{
  "balance_loss": 0.00454,
  "router_z_loss": 0.001,
  "init_std_router": 0.00959,
  "optimizer": "muon_variant",
  "beta1": 0.95
}
Below are experts of layer 6 (counted from 0) of a mixture-of-experts language model. Rows are named router (the router's row for the expert), down (a neuron's output weights, with its number) and show model dimensions 96-143. Each number is 50 + 15 x the weight over its row's rms, rounded and kept within 0 to 99.
After each expert's rows: "comes before" lists some tokens at least twice as common just after its tokens as in all text. This comes from a sample of Wikipedia text that the model never trained on. Tokens count by the router's weight.

# expert 90
router:60 60 56 26 60 51 99 52 61 52 46 48 46 49 50 57 52 43 58 57 46 43 42 35 58 43 48 55 60 04 84 43 43 70 55 55 43 49 51 05 48 00 55 49 66 38 48 63
down0:18 64 61 56 38 32 49 37 21 30 53 52 42 28 62 49 31 57 67 62 73 40 76 36 71 56 52 38 49 81 42 65 54 53 32 60 29 34 43 58 69 51 45 70 33 31 54 35
comes before: ".", " |", "1", "8", "din", "onym"

# expert 82
router:49 46 43 27 62 47 11 33 41 44 53 46 42 56 46 51 79 68 61 59 48 73 74 24 76 61 20 48 43 80 47 16 43 56 50 54 51 92 62 40 56 43 32 69 46 56 39 46
down0:75 66 56 13 47 42 48 57 43 45 53 49 38 42 67 52 25 32 70 35 53 59 49 35 46 84 73 45 52 55 51 36 62 55 54 48 67 56 76 47 14 39 68 73 49 61 70 80
comes before: "=", ":", "\n", " information", " details", " classification"

# expert 189
router:45 72 46 52 60 47 61 78 54 75 48 48 51 36 48 47 24 63 57 55 43 50 73 50 55 42 37 57 22 92 22 65 46 60 51 56 48 53 63 37 53 39 50 98 52 50 44 62
down0:45 61 48 54 43 42 54 60 49 39 34 29 61 51 71 57 44 57 62 38 47 44 67 61 59 29 49 63 54 55 30 40 58 79 44 47 59 53 30 53 74 48 53 31 61 36 79 44
comes before: " the", " he", " \"", "\n\n", " was", " she"

# expert 96
router:54 59 75 59 57 52 54 39 53 05 48 43 70 45 48 62 42 53 58 52 43 44 70 46 55 45 50 55 38 65 89 51 41 71 50 59 42 53 48 32 62 51 48 23 51 44 49 54
down0:60 50 52 43 43 74 16 37 37 43 45 87 25 57 67 62 41 43 60 67 57 72 36 09 64 70 57 31 47 64 27 76 50 40 61 57 45 36 37 56 39 72 74 12 19 67 58 51
comes before: " |", "%", ",", "×", "car", "roll"

# expert 229
router:50 49 60 56 57 48 31 45 56 33 44 55 53 72 42 58 66 65 60 61 46 27 99 38 59 47 45 52 25 38 72 46 41 34 57 57 38 60 78 48 53 52 52 55 48 48 39 47
down0:58 48 11 61 30 50 88 43 58 50 75 56 47 52 56 49 47 58 71 46 23 48 46 59 54 17 41 46 28 65 33 31 60 53 49 44 23 60 56 47 62 48 32 32 29 68 48 36
comes before: "\n", " |", ",", ".", ";", "\n\n"

# expert 217
router:45 69 52 20 56 54 54 55 56 65 45 50 56 14 50 48 49 55 52 54 44 50 50 42 52 51 49 59 44 56 43 43 39 30 53 61 39 59 28 49 56 50 46 59 49 52 42 50
down0:33 50 53 36 23 66 66 69 77 46 29 45 74 45 79 45 64 45 61 58 61 19 38 52 70 70 63 42 62 61 34 29 61 30 60 62 64 39 33 25 49 58 28 89 56 54 24 64
comes before: " and", ",", ".", " which", " was", " where"

# expert 78
router:58 50 59 79 48 60 78 46 43 49 46 48 26 53 50 47 66 40 61 42 54 49 56 45 57 64 31 45 21 68 61 37 44 49 44 50 47 56 48 57 56 81 49 71 37 37 47 44
down0:51 27 47 65 53 66 61 73 43 49 47 39 52 49 55 63 57 41 48 27 43 68 54 61 58 60 45 63 49 63 71 26 82 56 57 34 70 40 41 36 60 41 47 56 27 62 44 28
comes before: "=", " =", " life", "\n", " also", "\n\n"

# expert 218
router:76 57 68 30 44 49 15 60 61 42 45 53 54 64 53 31 16 45 46 65 50 42 19 49 59 54 58 56 62 45 69 22 47 87 49 73 50 52 41 20 67 39 59 41 65 65 56 47
down0:53 78 59 56 52 44 59 39 34 58 58 56 61 63 41 34 37 40 46 26 50 61 25 39 48 47 40 51 45 41 69 48 42 74 55 63 53 25 49 49 43 21 71 37 66 31 32 61
comes before: ",", " |", ".", "–", "0", "°"

# expert 40
router:53 63 09 58 53 53 69 54 53 23 36 46 80 28 42 61 38 61 57 57 41 61 52 46 55 46 47 57 68 42 37 49 46 41 47 53 49 56 40 52 55 74 46 62 52 47 52 56
down0:45 48 60 66 58 37 33 72 70 28 39 52 36 42 67 65 43 35 55 69 49 39 48 60 45 43 49 34 48 46 57 43 48 74 52 67 72 48 78 62 77 26 39 15 49 47 57 58
comes before: "-", " School", " in", ",", " City", " →"

# expert 143
router:47 79 77 37 53 54 64 46 59 43 44 50 51 45 45 56 35 56 55 48 49 32 98 49 49 41 46 60 37 70 13 65 45 41 52 44 41 52 60 67 58 42 47 59 55 44 47 58
down0:46 69 51 46 45 46 59 33 30 16 65 35 68 32 38 61 46 67 61 36 46 44 99 57 59 47 51 39 46 69 55 58 68 53 69 38 52 71 48 58 25 62 18 65 74 44 44 61
comes before: "s", " and", " but", " which", " who", " including"

# expert 140
router:51 53 44 54 61 64 13 76 63 36 17 31 64 39 50 37 61 23 59 45 47 51 31 44 46 48 34 55 39 40 54 72 48 49 54 50 54 57 29 59 56 51 15 83 44 28 47 71
down0:32 59 27 49 37 53 51 50 80 37 55 37 74 71 35 57 56 51 38 54 38 56 45 42 65 31 45 51 27 57 49 60 72 60 50 49 29 69 19 74 61 60 58 78 51 42 47 58
comes before: " to", " by", " in", " the", " a", " as"

# expert 248
router:48 00 67 38 57 53 87 00 60 35 45 43 66 10 50 48 39 42 48 53 50 65 46 55 54 42 39 52 61 99 49 48 51 45 60 49 45 54 70 42 55 08 48 43 54 47 46 52
down0:34 43 42 49 48 60 47 73 46 51 56 54 63 64 43 30 48 58 76 49 77 59 52 54 34 34 40 61 61 48 67 88 53 57 40 61 66 58 37 38 62 51 60 68 73 62 47 59
comes before: " |", "ras", "k", "lon", "(", " Mount"

# expert 62
router:62 55 00 42 61 56 68 01 53 53 46 39 54 63 53 55 68 75 61 55 49 40 78 52 54 41 52 53 31 34 65 66 49 40 62 61 53 51 34 26 52 42 44 79 56 40 43 41
down0:28 14 37 62 48 62 40 60 76 78 54 81 61 61 64 48 37 67 69 50 61 61 43 34 46 26 65 64 35 53 42 44 40 46 35 52 46 25 44 31 36 65 25 38 60 48 43 45
comes before: ".", ",", " and", "ce", "nce", ";"

# expert 206
router:52 99 67 46 58 58 68 00 54 34 42 45 53 41 50 55 25 51 56 55 45 35 85 47 48 52 51 55 37 49 35 23 46 30 53 52 34 49 81 86 51 27 49 81 52 42 45 51
down0:67 60 54 36 97 63 21 56 36 53 40 57 55 57 38 24 40 44 57 62 29 38 62 54 31 63 53 67 40 27 37 47 58 29 26 49 38 38 38 58 31 63 55 10 47 42 46 62
comes before: "\n\n", " The", "\n", " He", " and", " In"

# expert 94
router:56 59 61 46 72 55 70 54 48 54 46 51 52 12 37 47 68 29 72 71 44 46 77 23 49 59 45 48 24 46 54 26 60 58 50 57 58 95 22 22 55 59 54 62 37 46 44 55
down0:66 19 68 50 94 51 73 43 22 34 33 41 57 64 40 45 30 51 70 41 56 32 59 47 78 48 51 55 40 51 33 37 86 45 53 36 71 43 77 37 65 70 36 47 96 40 49 29
comes before: "=", "|", "-", "The", "In", "On"

# expert 54
router:59 73 46 52 53 57 31 55 52 37 47 46 46 45 46 57 19 56 55 53 35 40 56 46 50 44 37 50 34 53 65 53 45 29 54 49 45 53 61 49 54 42 48 80 61 58 52 53
down0:57 57 45 34 40 50 73 44 53 44 48 40 68 87 36 51 42 23 46 77 31 25 74 42 46 52 40 61 84 24 56 36 33 63 41 48 58 27 66 41 68 61 45 35 33 50 40 34
comes before: " the", " a", " in", " by", " with", " as"

# expert 92
router:45 33 48 30 76 51 68 60 45 37 48 52 44 30 39 55 89 40 65 66 47 49 74 06 61 64 46 40 24 38 49 54 50 68 52 53 57 83 52 33 51 38 53 72 46 62 46 66
down0:25 59 41 39 46 60 49 48 26 54 54 26 37 68 68 55 41 55 57 52 61 69 41 61 49 49 75 46 82 61 70 36 69 46 50 46 58 44 41 52 55 32 49 63 41 37 56 54
comes before: "=", "The", "-", "|", "In", "American"

# expert 134
router:48 55 68 26 54 61 27 56 51 38 51 41 58 46 40 49 36 54 63 50 45 70 87 49 56 48 48 56 49 99 53 50 46 66 48 60 43 63 76 82 58 47 47 47 55 43 41 60
down0:57 45 41 40 51 32 55 33 68 60 47 23 61 45 26 77 43 26 41 48 44 59 46 70 48 58 35 48 48 34 65 59 55 60 59 99 48 59 41 33 33 27 50 51 31 49 34 52
comes before: "\n", " 0", "  ", " .", " 1", " —"

# expert 116
router:50 54 43 11 51 49 99 27 54 52 44 53 57 46 39 56 49 46 57 47 49 41 41 52 62 48 41 56 28 48 47 54 42 64 54 64 43 66 60 48 47 00 52 90 56 44 47 54
down0:53 66 23 43 42 30 69 68 44 65 37 47 27 47 38 70 32 57 45 46 44 40 29 69 46 75 30 35 56 78 44 50 31 57 29 25 47 53 15 42 53 37 57 46 54 26 60 28
comes before: " |", "t", "si", " R", "ish", " m"

# expert 226
router:58 53 90 42 61 57 69 32 56 46 43 43 54 50 47 50 29 56 51 53 49 50 89 56 55 43 39 56 78 54 34 78 46 58 46 52 41 55 63 37 48 78 42 43 56 51 45 56
down0:62 18 53 57 66 53 62 21 53 22 43 38 27 65 45 31 51 42 70 63 49 65 63 45 74 43 52 52 39 74 48 51 59 38 16 58 41 52 66 60 60 27 31 72 50 46 54 48
comes before: " of", ".", "ball", "ini", "ira", " Cont"

# expert 186
router:53 65 66 55 54 49 99 45 54 59 40 53 63 50 46 64 00 38 60 48 43 65 53 36 55 45 50 59 14 00 99 60 44 59 52 64 44 64 49 31 55 57 56 34 50 47 43 64
down0:44 23 58 52 92 36 48 68 74 48 64 34 38 45 47 22 71 50 44 47 52 43 56 47 48 61 59 66 56 42 49 50 58 47 62 74 43 42 60 50 26 63 61 46 37 42 39 55
comes before: " |", " Lem", ")", "ang", "%", "0"

# expert 83
router:52 46 99 09 56 56 11 50 57 38 54 43 57 77 47 51 38 57 64 60 46 68 37 42 55 49 27 66 88 07 38 45 44 43 55 59 47 50 32 61 55 50 52 30 51 42 46 60
down0:66 80 56 23 48 37 38 47 63 40 60 56 51 49 53 34 52 45 45 59 43 35 47 56 56 65 62 19 72 62 53 66 43 55 66 51 39 74 60 34 43 39 62 41 82 67 48 67
comes before: " of", ".", " station", " floor", " are", "s"

# expert 43
router:51 80 81 53 55 51 39 57 59 37 47 48 50 31 47 53 13 60 48 54 44 48 81 53 47 45 53 65 32 97 68 98 41 44 59 57 48 53 71 82 54 39 45 94 48 46 52 60
down0:41 60 63 66 34 42 32 47 24 74 57 52 27 55 68 61 24 88 40 42 40 36 45 34 49 47 38 58 46 46 64 62 71 20 28 38 26 40 49 00 69 23 50 42 44 55 36 19
comes before: "\n", " |", "\n\n", ",", " (", "."

# expert 74
router:50 43 40 24 53 63 85 00 50 53 47 47 41 35 48 50 42 52 57 57 54 76 67 45 42 48 52 56 48 91 32 33 38 71 45 53 56 55 41 60 62 09 46 51 53 57 48 55
down0:32 73 56 58 73 38 18 25 47 64 36 21 50 55 54 41 44 45 29 57 65 26 39 33 46 27 52 62 31 33 46 54 47 34 29 66 98 43 64 41 44 28 33 29 60 84 46 42
comes before: "on", " code", " of", "CS", " for", " shoot"

# expert 36
router:58 66 62 20 60 54 43 03 64 84 48 43 64 82 40 50 62 61 56 50 47 50 43 43 63 43 52 55 24 06 18 57 40 59 55 60 49 57 55 53 55 31 44 45 54 36 51 54
down0:52 54 41 73 78 32 41 34 24 34 51 28 42 47 56 46 65 41 74 31 43 77 30 39 52 50 80 41 59 56 67 66 45 82 35 79 59 42 56 34 88 40 23 59 23 29 76 36
comes before: " |", "}", ";", " older", "1", "ici"

# expert 249
router:61 68 26 66 56 53 49 57 54 64 41 52 63 30 40 51 36 78 59 57 46 59 52 52 57 52 43 61 55 60 96 65 53 63 52 57 47 70 53 58 67 68 49 74 55 41 44 54
down0:42 30 43 35 43 68 67 35 59 25 41 56 54 58 35 67 43 52 60 67 86 37 43 63 63 62 15 29 63 65 47 62 18 51 66 44 69 50 57 37 59 71 44 64 48 52 65 53
comes before: "d", " of", " to", ".", " was", " in"

# expert 102
router:45 47 54 87 61 50 37 25 54 32 58 58 64 54 53 61 69 34 80 42 46 49 76 41 53 50 15 47 46 61 51 25 42 59 51 49 45 69 63 34 47 60 38 78 56 43 30 52
down0:90 61 18 55 68 56 75 60 53 41 44 37 51 59 58 57 56 60 53 54 41 47 54 69 63 39 61 50 50 30 46 42 16 48 42 63 43 62 47 49 41 72 50 32 38 46 42 85
comes before: "=", "\n\n", "See", "\n", "History", " See"

# expert 37
router:53 72 35 28 57 51 24 57 59 42 44 43 53 62 47 57 64 56 53 57 42 63 73 46 54 42 44 59 58 44 47 42 42 42 54 44 52 57 53 45 46 10 54 46 49 44 40 54
down0:23 71 55 30 33 44 40 62 79 45 47 49 71 20 42 64 62 39 62 40 58 58 69 67 67 24 52 38 06 43 63 83 32 72 38 64 41 37 41 72 52 59 67 57 45 36 54 62
comes before: " by", " been", ":", " a", "den", " in"